config.yaml
n_layer: 8
n_experts: 80
d_expert: 320
activation: "swiglu"
balance_loss: 0.0113
balance_bias: false
init_std_router: 0.0319
norm: "rmsnorm"
lr: 0.00154
beta2: 0.98
seq_len: 256
dataset: "wikipedia_en"
Below are experts of layer 4 (counted from 0) of a mixture-of-experts language model. Rows are named router (the router's row for the expert), gate (a neuron's input weights, with its number), up (a neuron's input weights, with its number) and show model dimensions 0-255. Each number is 500 + 25 x the weight over its row's rms, rounded and kept within 0 to 999. Numbers have three digits each.
After each expert's rows: a language model's description of what the expert responds to; "mostly gets" lists some tokens that are sent to it at least half of the time. This comes from a sample of Wikipedia text that the model never trained on.

# expert 3
router:533501492442504528458451476501512552491553459471537565493504463535467554514464478521475518497490493520465512491505483491504524494477487544502480486501523506505444486557510537526528503488464505517485518518469519505477466519481496478503474499480500491478499486489472476513540520518496495454481529497510509512514525525540479445511484526449492514475499506459480476528477528481545523465515505538497530497518478493520499500523496498467512505508488497523498448517516476486503517493490485483463505502514508536475538481499494439474543489528538472535526509515550528503524506483520489439499491474493493484516514441536490514519466532506532514473468474528520499527464491502502514485473522543520506508494512483476524502486472500502549502534491460523453526470502517471521546485490483
gate1:488478501514533508511512509516459501530525444517533516503516485443513531539488495474557514469505482471463517442507434491492509493470509479480501473499482474472492505468482497493531510518536483553503505526507526499517499473473476477477512494515515508519536502478520524501488536510453479490504516536467500445473525434499508539477526510554485509472478476485461537478500505514517494508512486517510502473486497487521527530475554514490484485482488502494467469505530473494492527492523503503493497467487537513505482518554501521479481504501483460469492531508500496536504495515455493537515545516487478539509499523522499533496493527486437499480494462478512483504434513491499550498473515477485486548496571456462471506501495510488463538465519476537521467474536476491536485522511493
up1:523536482472493465530492504494499527475498470534506495471496464500484558506532458502541489478540522511518524489472502496480503491507481491495478487453554508544475481504518491468464536495534431497499492521510507496492480489528488524485498492514503488538498528523490535473480531436471459532512547520524480442514482502496518499434551528523485529534476490502504474535473493464509503523533523477485492485491495491503513479505434513480494481477507536499486503497499521513531529478503497467495531500473464482501511500475471497508481507510466522466532502506474511535532496497478489475508469485541547507495481467498501528496520505535470510530519524514524545527504520518517477492508515494532503502464475462537478539463465457555536570471534514512514512457501494482500521489444508
gate2:513498505489470520495521467541507468493490473538490517500498497523524494522503533494489484537503487530464481511503476533519533506487508507476472475502487474506489465517498478512464486513486491502520493480464518502510525486442541503519527514491547544478491500481529531504533491493472521527475520472482465535466527517540495514488514508541519524509515487512514476447533513502525513525498506542536505521455461477500532504513521494511477457536477536485477533488521531513507524487501470462494453492487513453494499461469483514480476498518464468483521533528525478511557530517518476473530532471531541571508512431524496565493482508459522507515479471517454490519529490498497466453526496471480527537487535507488514458526505502451528491519485506502469501527477473491535529463536490
up2:513483512494464504489485495540472487509497514479539492525510474495494478514486517482519526506482439504489522485528505518523524472479508500492509492472502482492508476476535525508493502482518484492470523510529493509568544493504486500503516482525516528494481494486504478495494549527447497492519575508551488483522433515511474515522499495559491492480501491472479434450486516466468475504504505510507494536481498518499501434482486493506486505493486531442523533487526505480434489482511467548504500464461544521490531479482455504479497493541484508432491495493480471479526532485489493496527501462438475535468530519514488535493532482506520479506506511470539510511491491453495506491549519506506522520544513480464493522524504583481477494483479487486492498477467510513500503455506470
gate3:460512522508544511564503562493488519509516471480512482495482499517493520477472548509453529504498479498497499519487504530485511469488524515496478532444511528499509491529500477443494524468486481494522493533503477506550470436523501489509522463512500483469467508496497434486519481474457501481477503467518450521521508531475523527443530485530467478499500494503533493516525493503502477520526517517526508494470489465521499514455532524514528483498490508517539501546513475510483489484493503482498459482480485494509509488483525475521467501480442469489512494442471536534480499516513517533541483490501473472467502494505486497485481511522465495504478465441519517503454502456501452504503512504507542514519543470473470525500493515450505473522432475482482472481532508488490535494445487
up3:496490473490478503472502476527507495525478524493508478479505519502526519480473489527551513498470561510498516496532485454539474507480513474474513524551505506476514506492484493481473457552495508502445495470518547486456504549470488530455499500517493543510539511488491549494487510520537466506532516505528528480481510510496488536498503530478570469457513542517490496453525500505509467463469502507488511497510520517472522497550508477478496529474528529521463500467535507522462505509500504530496506487494544484465504534544487499524500489541510492537492527530488479502538500513491463498491541497473539553515510506495495509502521451525514538466557522555472476492502530484516516502499489504479517509532457509509522469497508500503518517484551511526489496546449464495513469509554475
Description: Country and nationality names. Country, region and nationality words or their pieces, often in lists, birthplaces and sports results, such as England, Japanese, Mozambican, European.
mostly gets: "European ", "England", "France", "Germany", "Canada", "Japan"

# expert 43
router:503522507448478512490489483447531525453476496502503488448495473487516522529490527508464464527518510514505530510554515562526480484485489484451482504481499486475481467521513523488529505548537495507478493486494516520458431558543524466520528493502457497480511480483517465493501508508519509436499472539530501465502510521545499525503512496486484521547551479446508487497500485514493482487529544510512465490514480504497455493513456509475499498492525469519496502526483449541470494488500494510473519534509465543465480512463490490480501536493491535547491476528499479493473473511499526462520483504527478490526504522509481438505462537513526522482489495506528517507527522511490489510501492521463519501457524468495548481470483532510526535483546481493495471479522507504538462523502498
gate8:483508533497474512496508554500504493516510492457520501525488492457490507518492523478486503477523519489530505577497513491552524498507472486463505538511495488489485505536491490503470494499507521487500472532497515534504525495518523496519487526539475509485519480462533562508516456509508465497495483489513526506531494521481540492502515493515517486490456495514464483478458498546493563488566494519497542543482498478486523544516490477593497492495502530519509508487482453466482458442516494489510489539537490499492489505475492533468449496477536496458524494494505470510515505480497522517514507508499507494502494554485505515493456509504461481495521479444499471445463535509494512542531493477511449472490496530449458481497559505538476502489485528495505517498504554497472514527503488
up8:496513564451488518459508518471529515489486520491530547532479494466513491509488517533519542492498472502493506504505510481495528508516468476520494533479525512524433482535480504496470499510523479523465488545463506516504509516501519484487505508493498507496499509470532562471505475461493476512500531529513571511513494447473505487513545482505456504491489513495481496486497496556486544499528499521501474504486414496511479507514462517520492514526459510504514540483470484478498477492524479552496472504530451463480518488505498486485521506534489493510507504507494482453518552497491522470523516525534489506517485495501504517458489495522446536489522462505511504478441505495509521501525510432516441493482528521521464497454543533514468504487518499524504551489540521521485505549508504
gate9:470516455516497491498458559511468504521532474480526480535487509480533486529490508511468527459495461482509532513451438450501494472515508504472488486539512518499517485522531502499528526514488494480494513531517507493527528477474465534461490498517515472526536490471485542538532503498517542549460549442471514495472452497497523459482516458525545507483473449518516530448501464495487495526479488484488510479501475444489522507513546488482470526520524514506542469494544498473510529494503524514489479496548530500519497485525525514490508485504523516478484471485481501511485504483494526514527471495436527561481476504469523539482517488463511492531522495516519474511485492480478563514493523469524460507525490498483472516511537489513495489504494503505515514553522494503481498531488535
up9:492501465513510480548528496494560502521504498477477497530499548500506544514520452512524542532506479504533534547503530558506538514499479480533486499472524516482497459491496486488512468507511524506488494503484518490489507491526522468481525463506511516506527530487510488488435528482497521506517481493483518454456504515488491498512494552543470511496513517488530490516491504521508440554481487519503516439496531533537510538462541513502515506516519517495537503446465497516470459529479492531478477508476470497525510528480504503547458471504574503513481525533526505494477484510472517512520531488502454511480477514497548515505547496527512523528550517490485494485502511501513476497513489515514511463483472493538500527423512511512486559487480494473511490487465485542507494536530523
gate10:495521432506502476470486505531497488481502499522489488454515520488509488514501493494500479539506527454506460543493495528529489534509518501524457490517514425513535587483513494501483497477500499487514499479485488481497516479484521480512431545506511522492507495525492464501469486484469516476539472536476515440521501471533535537495527492528482517499487454494480482533468509466508510460528509474488546488495519503504515493483543483522505438555532479498480511472510488499487479500481493499512495464477513505518519556506505515512498481544531510479515480500539484489509501519507546504536512476527498484481506528518501475483496500456538505530477475464507482520524507484509501519508497508402543504492484491555510509553527488540539479494487493490514531517505479485460505466540514
up10:471547505532473506471456490482470475499522485492508490473543532465495547537520521484498457489492532508502468509441496514549499484469517495462492491448505442486473538512515522502532523477540486514535468457496524493538500515479490472481439539498519497488528538510503521514516468479469517505497484524475514490487485511503535480509504478459499514466524444509503462504505501466503484502533524496512558475489482509485514510487543468474484512498510491506506525468479484476546482485497478482530494476491506539531508517469505518492492515542511530483499535464482512507432499482509492497568527500514507488483473526526522449463471510517498496525475488515534461519509507476524524529479520466474469497517515457500432500501544515473545531477502473545486513528520510491477486514508519
Description: Squad rows, along with. Line breaks and cells in football squad tables with MF, FW, DF positions, and the words along and together before "with".
mostly gets: "ENG ", "FW ", "MF ", "along ", "Fa", "|---|---|---|---|---|---|---|---|---|---|---|---|"

# expert 34
router:476501475509482505482517508473503427463534450489480519501492506500496513511466513476496520490529485484515470544498453518498504483454499481507498486504475469480499501495499512502492537471532491467544446496472490494487525510496518505498515515494525497521482512483496498494504507525483528479525488491471496505524481500482540493488503494530538489523497480501508488488511479509526517504513498490548494448508470544499485559506491487529526526482521527458508541508529532501476458504478502510504476506507507473488513515488478517529496458488485489472520510439503532486512486528498499496570499462484524562521457514461550498448488509397500542524536509476497450458466473512485535501559505488484518479520519491516505559506539477534472513461474530483499489514497518467525442535514489
gate8:541546486492471487496481537514469510528465488513522495508503482504535427460511519510474499509519536528533512526518525501520481479484469506500514489527480487465488472534461529500529530507491499515517502497515479502504520518543492493501501465521464463476543526508506495498542473490458488491454514496463494500510503477489434452525498516516472496479488504488533500478494497554477466476536521552500500501508471517485500486486472558523515480507516488498466507449492474484472459523491506504530538491514512501510476493472526505505496484533523486518559455492452489484510469453482522557462500501508497519502535494509512504523478497465440467497489507459455493479455499533553497480493468511509472493483495499518484501476520498501524451537501544526501516517484469477497499466439442
up8:498490501487532511493489474536510504456494525564444499461500504456478521507486486474530536498464469491457505496464491508486479482523539482547470429465546503487506523473497449509485490504501522514479513523554500522519473490443512505513497482475556501531490478470496470505501502512509520504512502467509515465502462497467531543477482504505543517545509504505468508501487488463501536503476472477524496474506500485499483498468501513492492508517496498500517508554509511504507522487497489523482467496466477527503550460511448502499521506453509510497460507480522477537502520544513454490493487486501497476501464497512519482506542489493516557478492492497452510543488476446444523549487497468513550524505532506485497492498478493497542543516454463525478505482552505545532505526504519
gate9:485536506479528499499496518496508525479462496544507491502509483524513514498536472484531513536506503510456491484434521543524501566514517520486537444494491489496489500502517511491510506524462470502524489535534449545475491504458463499489511497501505530531518487462503474497537501476506486505471509511509536479513466480506514512550515515501459532460450506467488507488516534507453496471517515486535499503521513462499477535507524498498465486472511495532524494452467474526518524464541453501522522503503489513512530498512555497516538544495551491525466483506518454509508539506521535525498437487504562533497502525481501468476515524510511490519491502485495534513517548453514514523503468423498513521500481506513509467503507494465535518508495478506484517495512492470510489460493571
up9:504479459520503512499510463484527510515531538461491508531455533470510479516450515535484485468492513451533520527508498495464517451520501479519485498511467500513470497481520489498484469497512523493509475505468502440491507491522494464500522459515545482463484477520529545530497464483500503532535482493528457524521530509510474489461480513483514470493541524518512489501484469481504506500463513465484513516509494506504496474494493488497480516536461482501480535522507503482457496495493511475465503501498534480489480534549473494454494459520482469477561476483473522494477465499472468482511526529552458487476509511523479531516482458520552482514469516514455462511505470521481494491536520554483475443504497495449523516484507462522517516511487538499510496482480547543475522534449449
gate10:526533466531566490526527493460513524491480474498502490520525506492519490514566508461539484550517485461490515471472501511526480543486488498451467481501449496507530515489484474499484477507489506515584491495489480514509509518473475489455486488512514504478497505511480485522483484514542498505501509498506471483525471472515511494469494493513489468455524496515507471492501484499493465476484510519501576512477543501491515507535473507483474493473513527506516466470474500482475481475457497487518491482509499473481544536495482500499539510550510495517540509484484472482523505527510506518526494520562503490466478493501454455439528529518524517498496485515516498542518476498525487530490485521515459456475496493516476490479497469467516478586494482512505493581502484462474515483458529
up10:519559471494504490503569471496466526511496473493521523490521534502534522545506500470543460488520488475527495517545483527528484487512533488466525477483453446492520539489494513489455486491483492522505491521475522514510525487502473468456490435499494475501499516525497460548516475537476498509485493510507484487482468495506498479500473512513505508493509459494491528502502496493509468495480487532526536467471553487506510514483488499465518501473529520489503482497468516517465512510441510496462474519481524512522511507460524478512542519550501491539516455469483513499531504505484514502498507487552458518515488510508471451484490493508514520476500503503484500487529509525513507485515513486530477488456556486495449461495550449439530497563532516547527523521512461486528515513447524
Description: Clause-joining conjunctions. Commas, semicolons, and, but, parentheses and subordinators like when, while, until, despite that join clauses in running prose.
mostly gets: "when ", "but ", "while ", "until ", "While ", "before "

# expert 58
router:502478505496495528527494502511510506530562501503501484511466501524468470499492490528443515546486471526512501507514545495471489507528530506564492505516499500500485495533487492527479522510485494478506520484488478512485452522512533485569477541513481504478507489502470428523512515497488506506467495524512515528511525505483510499542528506500483458498487503485483500518507539499536482549485495487468480462510511498480477498548510530489548490462498550526534467499466474519444482513531486510489486494474504516476493440451506534495538504524523495517503496487514541467535488504512471474463520514480521446501530516470512455508524465505483474508504545550462509450456527473538476494472490504485501542491538546503523514500490520482514464462500493532479465482493513512487491514559450
gate0:437539536511483504502460507505498478505489522482533529552508437498492497526519489521467528519488507490493460495505491559523467521522492576506483528527477515539513503468526479517506475514523511487527539480487510484505535538550479517491531513553465543489504464508501489497518527512492512494531476462448517508453479497548517519464516474471490530491502536534491536499499526498475460498505542509520488467463522523510474503487491507527464501529560484477522540469505502487501538550488533493508443468492501515502470512491511502522511434503517464478476541478494506495512480527462474511511538559503503527491475515498532481504483511509482512478557534503528500539505504531518535487492500498477498468490521507524499501501496512472483511491523502478466482509483528470462523505521516
up0:544525501486519523477516523481482496440474487520489489456507562478493590450481500465519478485502513488537521480473506478468545530488535463461503516472482506478532484501498524467496514484535491542506463517510510515497495515463473516513451492479511477505487544520494507514491462503494455469518511495562512485520513509471517479525538546504502500480451482483529499478496489512555514455490475487483543536507491469488503516480522544533489462501489498517481508535498520509450460485497477542507515457529498515488506502513477528514502540504524464520521480536489455520455479520465519517472449499515489462515478531499467499490547479486507506505495479516481440519523502479465493542468521473492494535487488492470479509493509510525542481514464486468511501534503501490520502519484506
gate1:505472518474462531529481527522469514506503528498496510488511488517546509508509527556513542470482520491483452474525507524468530481524488535495468552483545493489508446503496439499491480521512459464503445532463479473510513489520491483522507493488467474473516484506489500531491530505492538497499484534507491518440514526516521499452492497490477479495538534508482528497481493536514528443498494460500492494505458522530477487508509530493519461505500552557479529486489519499460464531515493505512481527519451463527492499466522493536485501521494468508475515509494461530495510524499517488546523555473556545501489498513542489534542480502495528498497491492493533516483506474524474541473514472464491488533523504496459483471475512522468504498527505497496467475534528480486532504524445
up1:545515472507545464494519456514487477555462542533528502488452501526517432532516485503465517513570529469527541486480507507493494530507469508504516522506510514504528490505493510491542512476474517521510482482525519510505515518493545468485524481487480514500547501491492493499503495514508499494505528486522539460492494472549548461516479462516474500515466537528487493499537491485514507506455494533497518547483562490494513484531515470497499510492500508506496493521487481513561522491511502508486532504515503511522505528558498513519494505492517467491485468520439526480506460488504543513458535459534491494512473530502514488465484452482529517492518535491522476500464525538458536440477502530498462485449498477530480537474480522512477469487503540489485488501512452501488486539487529
gate2:464454521508499490503527539498474496459494488447508498502504495538491518484488511483523491478504493450528521483530497514518516499519491498505498462504466501522490488469416489493474493489507512505480490495505482478497512537475490542448506474467560492549482498505531493551521490458435492482499516469503471525503441539487493507515474499485533455504494518491572478503469462479479502483515481460558539507511466521481533503480498470463497530502485496496501488494512511496520498491508512500519492492525553524518539546492534492493502528462417571515513530475508480500480508500504479535501474481490499508501472498497505528501538495500527514532509456502504472485504519518486510469475507501453503493464482520474522470508516475526485493531524457466502522551506487526492486480462550
up2:507503462496499496504498464510500506507485485469512519447491522476512468495454536514449509508480470550507456537494522557527486516489476490521516535465518491475532523517539495541495476462518492456476520532494529467507536490542501526498509510487440487459553501506476526497455540544546500518497502520480502474470484500510526495483511499513495543522498477482507517496545516520503489481496479525501477516487539473519495501502479556546491486509489466508490530518532506456473509524478541506497530499413483473499493478505460496480461495491568459523470489533524498471511504521516510486511501483500486511523524446519540495496479510494493484439503502491522499519489487520498491521535511485549510494520513474511473548459501488526524549494510552524524495476486491477513528478527511
Description: Section heading words. Words inside wiki section headings and succession boxes, such as and in References and notes, career, Succeeded by, See also.
mostly gets: "In", "Con", "also", "by", "En", "For"

# expert 10
router:514527499467491523510520493478466534525469505478538527483473460516470508456485494486456508535542497517487456550497487481530483484509532503488499506489494469497525453492515530508457540499515480469532454471527521511499482513530528488472521528509489505493500489526522541452494535477490509523460541510517512549485529523533488489496519465484503528481518524529509526463476537493460486490474535495510491501488518511495501529514469506537482483460508505497517506521488490545474485544507475529505515517529455517492515508461529498495469473446492496495505510518474498496492488552491526483449528530517452536487492518484519446476493433488469500482496537522535524476490555511486478442495505511549489511533491504476496481472455543485492501532500569493513511475534514501469478470505510
gate1:501511544515531494511528503480486465494460544546467470492466499504559450498544521512468504508497475471531469534503521531480495520518506527540508533480524497484509494517495498494552505465465498486513501513519447532495526508470516486488514523514470471504518500485491460515493508503469463527502518515488469505517444472481496534492544468515476491492513523465478475478541510467471490483507515502485528506481526517495497471505509504505511515515498510542457551535481544484480530489502523530511463472474466488503505494508506501545539486517514494527478451489466494563550521502492536494513459482483544488433515496537506495509559493472507547467490483515530488499530488510491493473520498514504557513506476521493456518483585517495516480481499500485472517479516493469462491503538490
up1:549486511473551493504489478501518537513503496484507499486564487509498505514526452507520527477521555499478481498502489487479492471519528470462459482495536519498461544512543560526515490532516463530521511490524548444546443493550462487491475497476502516516488529487521503495537539500506541483504502523504486511516517508494503478486492484516455515535477509459425552492465515511471437511474533449542480514485501556499496499495505484510489522498483446550517500503476482501492510501509496507542494523522513512482518503492510522506468490473482493501515520458526513487501528499510497492494493516525435503547496505503482541484491527503494472534539516475491544500506494477548468505516474459508466506536506483513520515484496496478487522514468483473537505508512464549514514502540497
gate2:499495429528445516493519460486485464494505486498543537496522469492515490499459521505509518511524498471538552499455487497449527486484534507474512464480520477521549472464472521480538514506488495495540472476499495509520506479487523441502456522531524494479520524460516524493511476509507536515531543508478543500495509504495535480526525531503504509472510513478478504534470505486502499552526410531509522459489524542494494473526480532535470519501501493496487567497488479484466532475496496510487467492489524550513525493503492506492497483517499507485523524496480473515429483485483524552479509523498504506513544464510521483476490522518470520530502525526462514487480508474510503510471513513505490526483452462514486515488520461531486509528535452503500500520477505473529478516488546
up2:486504486498512511488499491492511513518499489481487478502468522502488501516500498461486458506503505491523513507512416495494508505503531511503554482521483514506525487488464522516448538503504485530487508484468493461506499446532506493500526514498507528500498528490494448491491506472536487500535549462464491458493457469496504574491467484486513560503530483474475507482483511489484500513459493496518510477499531503558466518518511493492506466475484525473503537517504505515500493482494436472452477541463489490503489476540510509482516472529482472480443485489502460515429525510504485473506447535496477465557538468466484506483448534511506561488526533527523474472501525482495516510479475526492565520490517521509479491528493483483501515496486461484512482557485522507533513473508486
gate3:501551499477515491532498492512444504543489541470492496513491520502486472477530504536474503445513483504511476524529483541537494470467500576477547487472458492478494499515504530522475530456496501512510505492485526540507508498501525475473509476523498492495521505504476519503507474503507468512506483516468491510467536513507508522505527488464515510452535491487476503525534484470491442511499513528488515519477484519502587488513552526470477471540495480506475507480477486491459483478534537496523477496484543486535515551447522519520520531515502490525518494500492474483492471493548504536470502511500510450469545420462491477521479460494508489529493485528497484517513489479554485530485497471437491490456488466507474493516484479472499469494502541507487495513496487515537498483482516
up3:525502478440544532546481482497457524512488537472503491549513533494484479474514512497496518482498471489478455544456462492541495457495521566480511517498490509517554487487510530483467536470471482501509515521488515454523520516489505460410484482509487471492517506506466515484476505530526484491499482484492475503475547512478500505501541475454504494472530508474493509507501506487489493509526506472498500548496489498483514445536479534472490453513478494488490477498510486497519443508508561509489492518472506483503494516453508527537476511502568531508523498480514507496472480507553530523474522518549481484482523487502501481517519477497485470494467509495529501510505496467517507506495522480492447521455488530511449473571455507504505488479507544501533510528498494491472488513483497
Description: Hyphens and dashes. Hyphens and en dashes inside compounds, catalog numbers and ranges, such as 40358-006, 9-date, 20th-century, plus some table pipes.
mostly gets: "v", "shortly ", "Length ", "ー", "teen", "gard"

# expert 22
router:504471505481539478505537505520511519515517502436525488452469490525457492535496494505515498493511488485450496496503539538524502469462485476448477501483553532462455500486490488464473547500522505484493457487493504468476498505537505505498507488477479502471491491499452500483510522526493456506483501556558474498530475523468503481482503484464530487507542444460508514519547514541496507459518472525468481522489454503513497491491473498516481533465479506477495524526503500499507495495467477495488509471536478523461523495507518487483536540481481534521505473537494501508525483491474493469494517513516494476502514460535448478522517472558468499498479492499504496545490454477471474534471538501515507476479485464521523508495491528459534477483527516467541450492535492548528478541498514
gate1:506526497455495494473507527521500518512529531514501468448507497508502478469485483494539475466526487508478469520479454504474497486493494491448542501472512479466483492503517469515502468475512521520491476518499540459502515506493507499457503526473521494433529505508523513520497508498508503467501479424488542496473487524506508486537520547514501518505482453504505525515493464518513474480517495480503532469473484483562507495468499477530554480559456523554480479525521513483544502490478522553490515496471514553500489489510500547516518485538529500542486572489549500485495513515471513456488511496516532473491510499529503497495498487490482557504541528503535478513524469483488523495509479475490501490420509493471464468477513510487467518497499465487466513496480540493543502501525506
up1:525531524482503520477456495502522515494504510490504494524472470508498480502544551443476494467515507494487482486449499459527495503484512499454508505510497482497472474485485550508464446462506536495490482543481477500493493492508485516514508545496458530463491552492498525506472501522512460529487498447501531491526506509494497562522491511509502511482498470472486516505483488508507476489526500508528511469515448502510486487475469457479553515499506518517506514483421482488482467504463473532470515466516541527506460425519482494521476473508518502481489492534549514474526517520458494476498516492520511490472540528527493486502533530481489529519490493526529464520485502491506466529474502492497473473492559497528477474430542501460497510462505446525504513502508551525500506503459525
gate2:493512523520478519498488482502529491518492463528513503533534484513536517539521495498508512548453467460509521477533497519559515527491483510480495456526498486507477510500530483539518494502495540506503441509483520540548508527503518533516464477552523485510525483501473519475504475535447491541509450530479498482530498499543483492495543522482492494483511522531471449546486533504528503521551471517546502469496511488493469482531494536485528511489500523519512518534528438466475495515532498509473533487513492484511482477530552498545477494515506441532492503512501536533512519512472516466493483531452541525437523517546497501510535517507508494498505518494531476485500481504526514517483497459516497442483505443474485477504530501515518503503458527499502480486481486483493526462522500
up2:503494478541484506492504495492524500521501491490539491491503514497469477520496530540494479495463470504489486532471513467537563538476492503482481525466481507479480492506464503486459499475480546485457471454531528511448515525519507458483533521524504497511538511476479496499510508491501489509490499551488463484505457554507489503500496508483473506459508498535496473491471576514489529509489456538553555484494581527518537465481482499473455513524486523512500494478492443462487475447506524487477527517488464473484496505513508483517488490470483474519484508487458531523506511549507512523508487500471523521460570480512471513529520518512511534494526486495518487494508510497510508508495523532483519495528492510505512451432541529464508515504471438484479514477497506521492513512496521
gate3:473533488474499488519483536496469500482508477485501488524502503462486489518503518481479534529473501523457506465501483508518472498528505494529428483497501452543508492485518508482530499474496515487548533500478464510491484477437474538513467490542490508474497494529506507505504512510507505508510512484472498509512487511517512523526528512510497505532469542520491510525534506489493477455517521482444532518508500511474490494521533504475504524494540474531525480495511543488534471455484453519582485515493524489511513498546532528498445444517523562465561476467531493477489510489501469452488519490472509527534479493483515478482538468505475510511526468467469476515514469518484528543511487471432509489516470550513512498522457527479512470511483474532467509478479473487494506491488464
up3:529464532490466526494532472518518489481507513509485477445474535509527528458529498539498474490489525483497525506552506514522525514528500549519459553492494526478481548528513455487529509488482465535481501455512526501501498505516518506470493526478501481464496488471450558510462507498452533485463501504523523511478520458478463481475470503526535488501495482491475512485495528525516524490517482469512473519514485494499466472490501508502474479530466519520467467546495443482490497539522515544457498456472506485506510488525520500499492493512510508534464520546493476517526506560497519534503524470515476480506521463471490495537529534465493506429521523477506529499479517521490483509524542449530495518513491508480462488480542495512476483483466490488518542498531539479481484478466478
Description: Foreign name fragments. Mid-word pieces of foreign surnames and place names, often Slavic, Italian or Irish, such as Polugaevsky, Raimondi, Seville, Flannagain.
mostly gets: "Bog", "Og", "Dub", "kov", "Cav", "Mag"

# expert 61
router:493493548489519497513558535520538553507448526509516509519471469494497488494524483515483520447526489496510479484506505512485476484522482515450462486494510523485478463523516476495471463495511459521474512440518496519522484543522507482516485488504498508497504543534497504483519473473501482472489471513523446507472504501457476489523508493529496521473513498480515493462477471456474552496499487532519501516511527559497464494515482519488507502483489484534508499473531458501481493496507504479529500509467464523441490474497488462444529531515541518518531548531481503474532502498512443508477480534542537480481531462487450471549493485538491485498469507530518525530535462491480498473467480534491499479456524515529498466513463520464519536494530500471510482524469464513510478499519510
gate3:528492507519515518490505535482484477427518521512456464507514527516495528466527498497459492511524488481488486526511488455476521504506501518510467473494512481528500489525461517505505493497514565499517485503466473510479483513491514532478497508539536521510481475494490510476512482522497484491506537500494508508535448533515494559549474560473480519499476477512516542507540465511448513470508476468485551446491468473524487500491484539510547509494476520500509524482498537515483475504497494477487489458530526493541486480526477532580518468554521484538503498496510451535505527516476490512538544502459504505487516498499517500487505525469502472486522507536513505536530509531505498448525527513457513462504490487491520522502486485512470460487543482470477506473476458482551500455512481
up3:478537469471498519530508485510487506539479468499548513515474512514530516539450501508540553507479510521535493490484475547535492485483500485519535538485467457487521502516498487502485528453505489492522473559513529452504533465490475458527509492523474502511510471505498453531496512520506555520491513509498485504467512486486489469463503487485535456485523512501447467518486518493540511495478537546530487538506521469493556529498491485478508500499526487492511451504514499476516509502531510531496509525439518487514488518499469520467467521460488472456516497519501539515509477453535544486468455477504445512522481501545512518471513512489500505491501491492488470519466488509535530518502482470482474524489481501487496547537515473572517508498438524518522509501548518495484510504488476
gate4:508526471496515508531492501513496484512492462490528480520526481521512535447511490477471502500470497493502507525542517523509480496464556513544487499537476506535535539465520493477529548480483524497555512497532493485527493516483530517474449504525492428496485493502518494497501494519480530553510467512513498524512508546512510532504511523490475474508484515544514460503510517522491421563485474529511580521520485531409512487486532504471523512523529487522476468513528458519500523486508468506526459508461547485525497527511518542505487496515492520496544520445492487495503514474506529499504482500501527460487476538484515483494524484510471500527517523516473473517502541482507483482490501487491509511535485482490463493501497490481492463519468526516440517474508535485499499474525494
up4:497505494517526489444491468469528474519524532487503516474503493511467509541512513542527511495516505493497498475507449482483519482486502484429488450458535474533507466535476513525487474530524484490491498531459516512507556478507473466515508490491473541496531504471487506514490519515521497512486516482484475446528511491511500464501476483471539495429508477531482524501525492485531515508554515478474444489466475475547524514479496498523472513467488549475484523501481523500527473483475503479459536529524460499496462499512488511502482523503491454519492473517511503488489457506494500514524496486499481554472514443512528531449491511479539472531528514488566511521464431497512520537489488491503494497493533493516530536483499494551525542510510511484511493474494471530527519511481485
gate5:476484526453456506504494505482509501467512516479516497493529490459502490470495485566520476505533532540531553490524488496524510503507528524535492526480565441519512481522480536530516457510469507492471532476480447565501481464501464519463502489539485513477449508499487467521491511511537469510563478492481525490521520487484482509490483531527515446472490518481525520509527541512495500494530503474508548481494479452530533469497489474533488508483518470506473528486467527496486509514501486487506508495487526512511522498468522512542518470511472503548491473497482502563491513505459520552516514520468489487514488494486498473507490521494519481544493483502470468446509507497489488540557537487515504519532486501496542512485501497494513473494532512441489474513479503450518520515511460
up5:506566478502510545504522504500475489531491504535486488452457506508529487539493475499502527496500493485502492504513482492475512474514501468523539521500489508478506512491441542494488498499480493482552446559456523468486459511539535457522462520519519478483515505503523504489453496535499522533466495502494465520482488476509472508509511481471499527484534511520476473528461484509533521492484488515496477485543532505518512483503502455492535530529497498506504499516517517532476521498459536501481528486517519500485468466490536479509470499526540471469533443543495502491522465515512541449491464493473515471491502475490484463527528494468460512499527534531487538464507523550482506445507461521484477499500535470527479574495496505527491553468500483446521487510520487514506502501472489
Description: Section heading markers. Equals signs around Wikipedia section headings like "==See also==" and "===History===", plus apostrophes and curly quotes.
mostly gets: "== ", "’", "'", "==", "=====", "==== "